Weights of a small mixture-of-experts language model, trained from scratch on English Wikipedia.
Experts: 48 experts in each of 9 layers, 112 SwiGLU neurons an expert.
Below are experts of layer 10 (counted from 0) of a mixture-of-experts language model. Rows are named router (the router's row for the expert), gate (a neuron's input weights, with its number), up (a neuron's input weights, with its number), down (a neuron's output weights, with its number) and show model dimensions 96-127. Each number is 200 + 40 x the weight over its row's rms, rounded and kept within 0 to 999.
Before each expert's rows: "gets" lists some tokens that make up at least twice as much of what it gets as of all text. This comes from a sample of Wikipedia text that the model never trained on. Tokens count by the router's weight.

# expert 32
gets: " ", " the", "201", "202", "200", "199"
router,218,221,235,148,215,263,111,142,180,191,157,193,165,250,241,230,226,250,191,238,190,190,242,204,217,162,146,208,182,274,254,153
gate0,211,179,236,191,171,230,212,261,174,180,280,148,252,171,247,139,142,183,216,181,265,175,221,165,251,158,236,206,194,225,208,194
up0,184,147,177,161,175,182,205,221,223,157,275,261,223,189,250,199,178,201,304,222,138,206,268,206,233,246,185,255,201,254,221,214
down0,248,196,241,146,183,189,183,236,138,191,156,286,127,172,178,174,221,176,238,202,195,226,187,149,270,220,152,218,236,199,165,213
gate1,268,195,255,219,215,234,182,234,242,208,207,224,187,169,185,228,272,150,232,192,213,207,129,144,241,182,162,144,236,244,214,169
up1,183,158,207,231,236,250,226,239,160,233,215,209,211,153,174,208,207,181,216,231,203,226,178,196,256,220,149,170,241,204,249,185
down1,177,199,226,221,185,252,211,247,175,220,198,123,190,200,248,263,187,238,179,202,186,228,195,254,284,181,149,240,228,247,174,208
gate2,234,200,189,170,253,193,158,201,181,188,222,212,214,225,273,181,120,214,186,172,203,215,232,234,162,198,219,241,272,247,226,262
up2,233,217,209,202,228,166,267,181,147,229,279,182,204,152,206,172,222,117,216,183,209,237,232,188,202,229,233,177,168,145,84,239
down2,204,265,191,172,170,254,167,201,120,240,297,199,178,194,192,156,193,202,139,180,243,166,240,271,224,227,184,227,154,164,182,221
gate3,277,243,188,144,171,188,273,233,245,219,201,139,111,289,248,103,144,147,103,236,203,184,190,166,243,147,215,187,152,200,245,259
up3,225,243,170,231,223,155,271,130,135,192,142,238,242,167,189,231,197,161,188,154,245,129,263,155,179,207,242,199,222,221,198,178
down3,178,265,211,187,168,213,130,163,221,238,188,146,178,149,268,266,149,192,201,194,182,291,247,132,115,275,140,203,191,207,233,169
gate4,164,197,266,238,214,186,221,192,159,203,261,206,194,204,197,224,261,295,145,225,254,226,227,282,202,173,188,174,196,182,183,205
up4,214,221,273,222,158,175,153,188,107,163,185,200,234,186,274,204,270,126,174,255,210,116,155,208,177,174,204,208,165,216,239,134
down4,192,238,249,124,215,242,226,191,153,158,152,224,209,234,220,220,201,238,240,237,124,188,167,118,206,237,292,182,158,192,183,203
gate5,176,217,171,196,220,224,216,209,192,235,111,176,227,166,223,215,216,211,182,146,257,206,137,161,213,258,231,197,269,281,168,232
up5,129,234,152,187,217,138,313,172,253,210,289,168,144,233,231,178,212,173,196,198,185,131,229,168,134,201,183,197,176,189,202,218
down5,235,258,178,129,200,169,176,112,177,230,183,200,200,264,216,177,175,139,193,267,161,229,171,226,236,123,184,252,188,221,334,152
gate6,193,174,185,208,146,275,153,212,208,190,214,171,216,235,216,262,168,210,226,204,236,165,156,177,219,173,171,183,239,157,144,199
up6,178,148,180,246,153,146,175,175,256,231,214,167,277,225,254,197,101,239,214,235,187,227,251,183,225,208,211,199,260,201,199,172
down6,174,182,209,231,206,228,235,205,228,241,261,207,211,193,266,282,143,190,242,184,123,239,199,254,157,129,196,159,208,144,134,188
gate7,171,197,182,333,217,241,194,215,169,217,191,209,137,141,242,211,220,214,160,239,247,201,154,208,151,250,247,166,167,179,220,211
up7,193,111,233,192,193,195,236,255,202,183,102,207,231,239,219,86,112,162,207,238,216,167,180,192,210,194,217,221,166,247,199,130
down7,265,283,190,216,250,286,124,245,207,170,169,191,183,204,197,249,131,107,206,253,121,160,178,164,215,212,147,186,229,226,124,192
gate8,169,204,221,199,169,213,154,229,246,159,144,227,254,115,174,205,231,194,204,193,196,252,185,245,170,240,280,162,188,178,170,133
up8,247,212,211,119,254,208,235,132,153,195,201,229,205,189,153,152,208,185,215,176,211,156,197,177,156,236,186,258,215,159,296,170
down8,236,218,187,225,182,218,273,127,267,181,209,222,262,192,200,253,189,188,204,274,232,170,210,187,229,189,220,224,195,265,253,169
gate9,210,199,161,204,160,213,170,238,180,234,229,264,210,254,198,157,212,156,179,257,217,289,226,229,240,194,218,131,225,164,227,167
up9,239,205,203,89,225,206,131,209,189,192,199,225,206,152,138,198,180,198,222,211,172,206,234,200,196,181,211,208,155,197,187,175
down9,170,199,237,204,179,294,123,180,190,193,166,147,192,129,215,208,210,213,119,258,200,228,222,225,200,200,157,172,153,191,186,204
gate10,218,207,184,140,197,202,207,232,248,186,241,170,135,190,184,204,224,179,93,182,203,96,207,216,166,185,178,199,165,253,174,223
up10,229,127,229,159,175,264,186,256,125,164,127,215,227,174,265,267,188,224,221,234,255,231,92,212,206,228,201,160,201,177,220,170
down10,230,223,180,213,206,194,222,204,169,163,234,153,207,109,196,250,247,174,292,289,127,219,231,217,258,205,200,138,255,155,175,122
gate11,162,166,187,292,266,176,178,211,202,190,200,258,236,179,231,235,173,197,260,281,221,175,223,255,124,214,243,171,181,198,207,145
up11,122,238,158,251,198,174,221,272,164,183,172,165,168,289,264,233,151,189,209,182,238,139,198,208,216,169,220,200,184,219,251,206
down11,226,165,243,228,205,227,246,231,177,117,270,169,166,191,201,188,207,193,279,196,207,212,183,206,197,172,224,212,174,196,205,208
gate12,99,193,150,211,223,191,136,219,232,188,233,259,133,150,240,168,162,219,228,204,178,233,172,189,137,210,145,210,182,224,234,152
up12,191,161,170,203,282,203,302,171,161,203,190,205,249,112,207,187,223,155,237,195,193,228,188,192,198,201,152,214,227,304,180,234
down12,259,109,155,221,176,132,212,189,212,227,275,221,292,211,282,177,221,185,163,226,216,265,132,259,179,191,214,232,143,108,149,215
gate13,247,239,256,196,218,220,177,242,177,239,211,234,153,207,191,211,219,243,217,148,235,184,167,198,239,128,286,239,194,203,211,176
up13,185,199,167,226,232,159,254,230,219,206,231,171,221,239,230,166,185,216,254,255,198,167,129,215,202,235,170,213,202,233,272,166
down13,241,237,217,148,264,163,227,171,185,217,243,161,198,142,134,188,240,182,132,202,253,263,150,131,211,213,165,181,238,207,198,185
gate14,237,205,205,235,196,160,194,195,196,160,216,171,108,237,175,122,152,228,228,193,119,143,238,245,190,213,231,218,166,166,180,214
up14,237,105,187,250,225,212,230,247,251,234,224,218,232,191,207,167,175,209,163,181,205,172,204,121,255,198,221,215,151,223,268,207
down14,191,203,262,189,256,181,206,209,182,116,159,110,216,218,163,138,165,208,181,235,204,120,261,238,145,184,263,270,216,150,225,251
gate15,184,208,166,287,211,198,220,235,267,214,217,169,259,172,249,189,201,231,187,195,239,233,165,184,208,227,250,212,218,134,138,151
up15,262,194,227,141,178,262,190,236,138,218,248,192,164,190,162,204,180,175,176,161,170,246,197,160,215,206,152,128,175,209,217,259
down15,270,166,189,188,151,169,161,233,178,204,188,255,221,289,155,180,227,211,237,223,185,247,233,221,213,141,208,186,119,232,247,242
gate16,226,175,160,188,168,179,173,130,245,196,212,217,172,249,282,144,157,188,201,219,184,233,212,170,197,160,186,230,187,260,267,278
up16,254,208,180,160,256,223,237,201,207,248,170,127,255,223,121,187,192,229,126,215,248,151,252,178,251,186,193,209,137,226,178,245
down16,164,175,166,146,176,211,223,167,265,248,245,209,181,153,247,167,155,177,282,158,104,118,158,148,150,113,210,253,256,123,226,101
gate17,152,156,145,125,212,207,239,281,206,250,201,209,154,172,187,155,203,206,178,194,218,192,204,191,174,213,237,134,145,218,201,234
up17,202,141,260,204,135,274,165,151,161,203,202,187,228,175,160,265,201,132,209,227,211,264,132,172,170,234,191,233,205,252,169,178
down17,213,227,208,193,213,257,221,203,220,276,208,197,194,93,209,166,220,273,213,173,266,162,129,135,220,220,180,237,209,196,202,255
gate18,248,196,197,171,197,140,274,190,267,223,140,157,190,186,136,225,189,183,176,199,248,59,210,204,161,212,179,236,244,184,192,193
up18,192,183,143,150,197,141,156,239,196,198,195,251,175,175,160,234,190,170,160,163,236,217,213,165,163,185,133,204,235,199,155,163
down18,246,291,90,220,207,208,142,156,282,178,121,144,211,183,216,266,204,206,186,125,194,250,183,194,200,218,227,189,220,134,127,163
gate19,191,205,196,173,237,228,221,287,175,186,277,244,243,254,192,109,169,227,200,216,190,241,197,260,173,200,288,160,203,226,252,246
up19,160,169,142,197,223,163,182,248,223,200,193,214,214,253,281,168,163,216,198,205,253,209,173,157,269,133,222,178,213,245,190,208
down19,243,215,201,250,226,239,209,204,232,197,186,218,156,181,222,215,276,177,143,249,180,306,184,190,206,147,178,181,225,256,222,166
gate20,224,201,169,181,168,173,178,189,196,243,241,212,152,184,158,252,294,177,208,186,177,207,243,230,175,150,185,191,138,259,159,184
up20,212,139,212,266,243,249,238,238,236,245,215,217,226,152,218,164,199,232,209,222,228,174,188,171,173,278,226,160,208,187,174,227
down20,165,167,174,245,210,221,211,272,209,120,197,175,174,183,143,189,175,162,191,197,278,186,130,147,182,185,235,190,260,187,153,200
gate21,212,253,204,147,196,203,258,195,190,196,238,224,156,259,144,243,189,211,207,201,229,175,101,252,196,171,136,193,226,167,193,177
up21,198,196,206,168,122,161,215,182,228,153,144,168,158,253,224,224,149,220,258,231,235,134,217,193,157,177,154,254,181,216,192,182
down21,212,247,136,172,63,190,198,229,161,207,171,98,169,246,129,253,226,259,272,207,178,268,230,235,247,153,141,181,206,172,205,211
gate22,206,251,198,140,209,206,155,240,219,172,165,260,154,197,114,184,177,222,206,243,166,227,174,244,145,225,204,174,236,192,171,228
up22,153,206,200,203,148,155,153,162,185,213,203,212,103,202,183,225,191,197,164,185,194,200,235,195,178,186,139,254,212,157,210,108
down22,230,189,254,201,151,129,272,198,191,150,150,184,225,192,215,223,133,177,230,209,247,146,175,221,246,223,232,224,193,163,250,203
gate23,190,165,172,204,254,154,195,160,145,212,177,172,194,202,139,216,147,215,167,194,201,146,130,181,267,115,196,240,209,183,158,260
up23,222,161,185,228,194,155,233,155,271,188,165,161,182,173,201,249,196,250,130,205,160,156,175,133,170,170,131,228,210,229,185,275
down23,251,168,210,257,237,162,172,250,248,251,126,190,208,298,200,236,240,198,200,202,211,161,167,174,183,180,191,282,194,229,190,134
gate24,227,126,158,194,198,178,212,188,197,266,162,151,235,251,200,144,181,235,211,233,209,192,210,145,143,195,185,222,195,172,231,175
up24,256,270,240,196,229,209,166,199,259,173,258,227,237,203,218,174,201,159,216,199,188,194,122,186,223,223,188,183,266,264,234,273
down24,136,119,260,96,189,178,206,171,189,190,250,220,249,255,237,272,133,194,244,125,157,109,213,167,218,196,107,217,196,219,189,115
gate25,144,148,203,298,171,169,205,223,184,224,310,166,295,215,266,197,199,202,166,235,195,252,186,109,226,138,206,221,149,160,258,138
up25,200,218,190,239,208,153,197,183,289,198,188,124,233,248,193,228,191,220,185,230,120,226,111,193,193,199,183,208,277,162,236,159
down25,169,189,304,187,115,245,241,234,193,170,286,248,258,192,179,137,189,281,215,156,215,157,217,189,170,237,143,209,184,154,234,141
gate26,240,199,238,182,240,297,263,174,155,174,285,204,229,198,201,188,220,237,290,217,169,173,174,215,201,178,224,233,192,217,235,261
up26,249,261,156,227,178,227,175,191,201,261,282,209,212,205,206,149,196,175,157,185,191,214,184,136,146,142,253,220,204,203,192,228
down26,186,199,196,122,242,201,237,138,193,181,194,125,210,183,241,199,263,196,227,204,217,204,217,172,221,150,238,216,125,214,217,198
gate27,138,159,300,215,178,262,186,157,231,193,145,196,239,209,226,249,240,190,163,207,180,239,256,166,177,226,196,223,210,180,216,128
up27,293,193,165,204,192,188,112,226,179,174,237,230,185,264,137,100,197,154,196,173,246,171,154,210,224,209,240,168,199,175,177,262
down27,175,185,220,241,204,143,146,220,211,222,186,233,207,146,238,227,238,169,64,199,236,128,191,201,191,239,202,225,249,147,225,175
gate28,234,151,194,269,236,184,132,225,84,181,133,245,213,177,234,187,242,224,149,201,244,183,265,221,285,183,182,203,232,168,217,224
up28,194,220,189,223,176,130,172,121,93,212,120,219,130,210,171,242,221,164,141,248,197,162,202,152,215,151,135,203,210,196,214,154
down28,213,193,260,158,321,181,129,250,176,219,156,228,155,184,242,155,183,154,170,247,177,168,166,157,141,237,194,188,294,173,198,250
gate29,223,216,203,217,239,213,262,123,212,180,226,210,171,214,222,183,163,223,212,166,238,131,240,179,226,95,225,238,241,230,186,174
up29,247,246,182,139,159,294,227,203,267,177,267,171,199,158,154,177,227,201,125,187,251,136,212,107,198,210,257,201,154,185,199,229
down29,249,186,242,238,246,212,180,190,199,202,129,225,227,207,157,186,161,179,234,218,197,238,240,206,208,208,202,226,183,207,252,181
gate30,238,209,195,171,179,162,164,173,304,204,165,179,152,96,214,186,201,294,145,239,204,177,166,209,208,172,195,210,301,192,232,225
up30,185,209,158,204,200,211,209,160,249,174,227,217,219,187,186,201,253,196,189,205,304,209,182,212,160,208,98,201,238,167,231,183
down30,111,213,218,294,129,147,280,185,168,279,245,158,210,177,270,213,192,159,157,126,212,281,259,231,182,261,239,213,170,178,207,198
gate31,144,232,138,207,233,183,193,199,200,197,146,225,204,234,219,117,114,150,131,167,190,123,204,135,264,176,178,207,225,247,158,223
up31,192,221,206,108,218,193,190,239,164,189,285,195,273,260,273,225,138,150,208,195,217,208,155,169,251,125,194,199,243,229,224,168
down31,143,190,136,189,151,154,190,273,169,263,222,183,208,160,195,187,240,137,232,130,119,244,80,193,246,197,160,197,256,151,150,186
gate32,219,250,206,223,200,250,222,216,230,190,195,173,207,210,217,222,191,115,223,188,252,226,151,231,245,263,126,192,225,141,204,208
up32,231,138,232,298,247,235,184,259,230,170,244,260,202,148,213,170,222,198,267,162,217,196,194,158,141,212,280,176,180,129,161,233
down32,214,214,196,188,194,177,187,242,239,205,197,183,149,193,251,181,213,217,265,237,200,142,212,154,125,199,229,146,243,269,239,286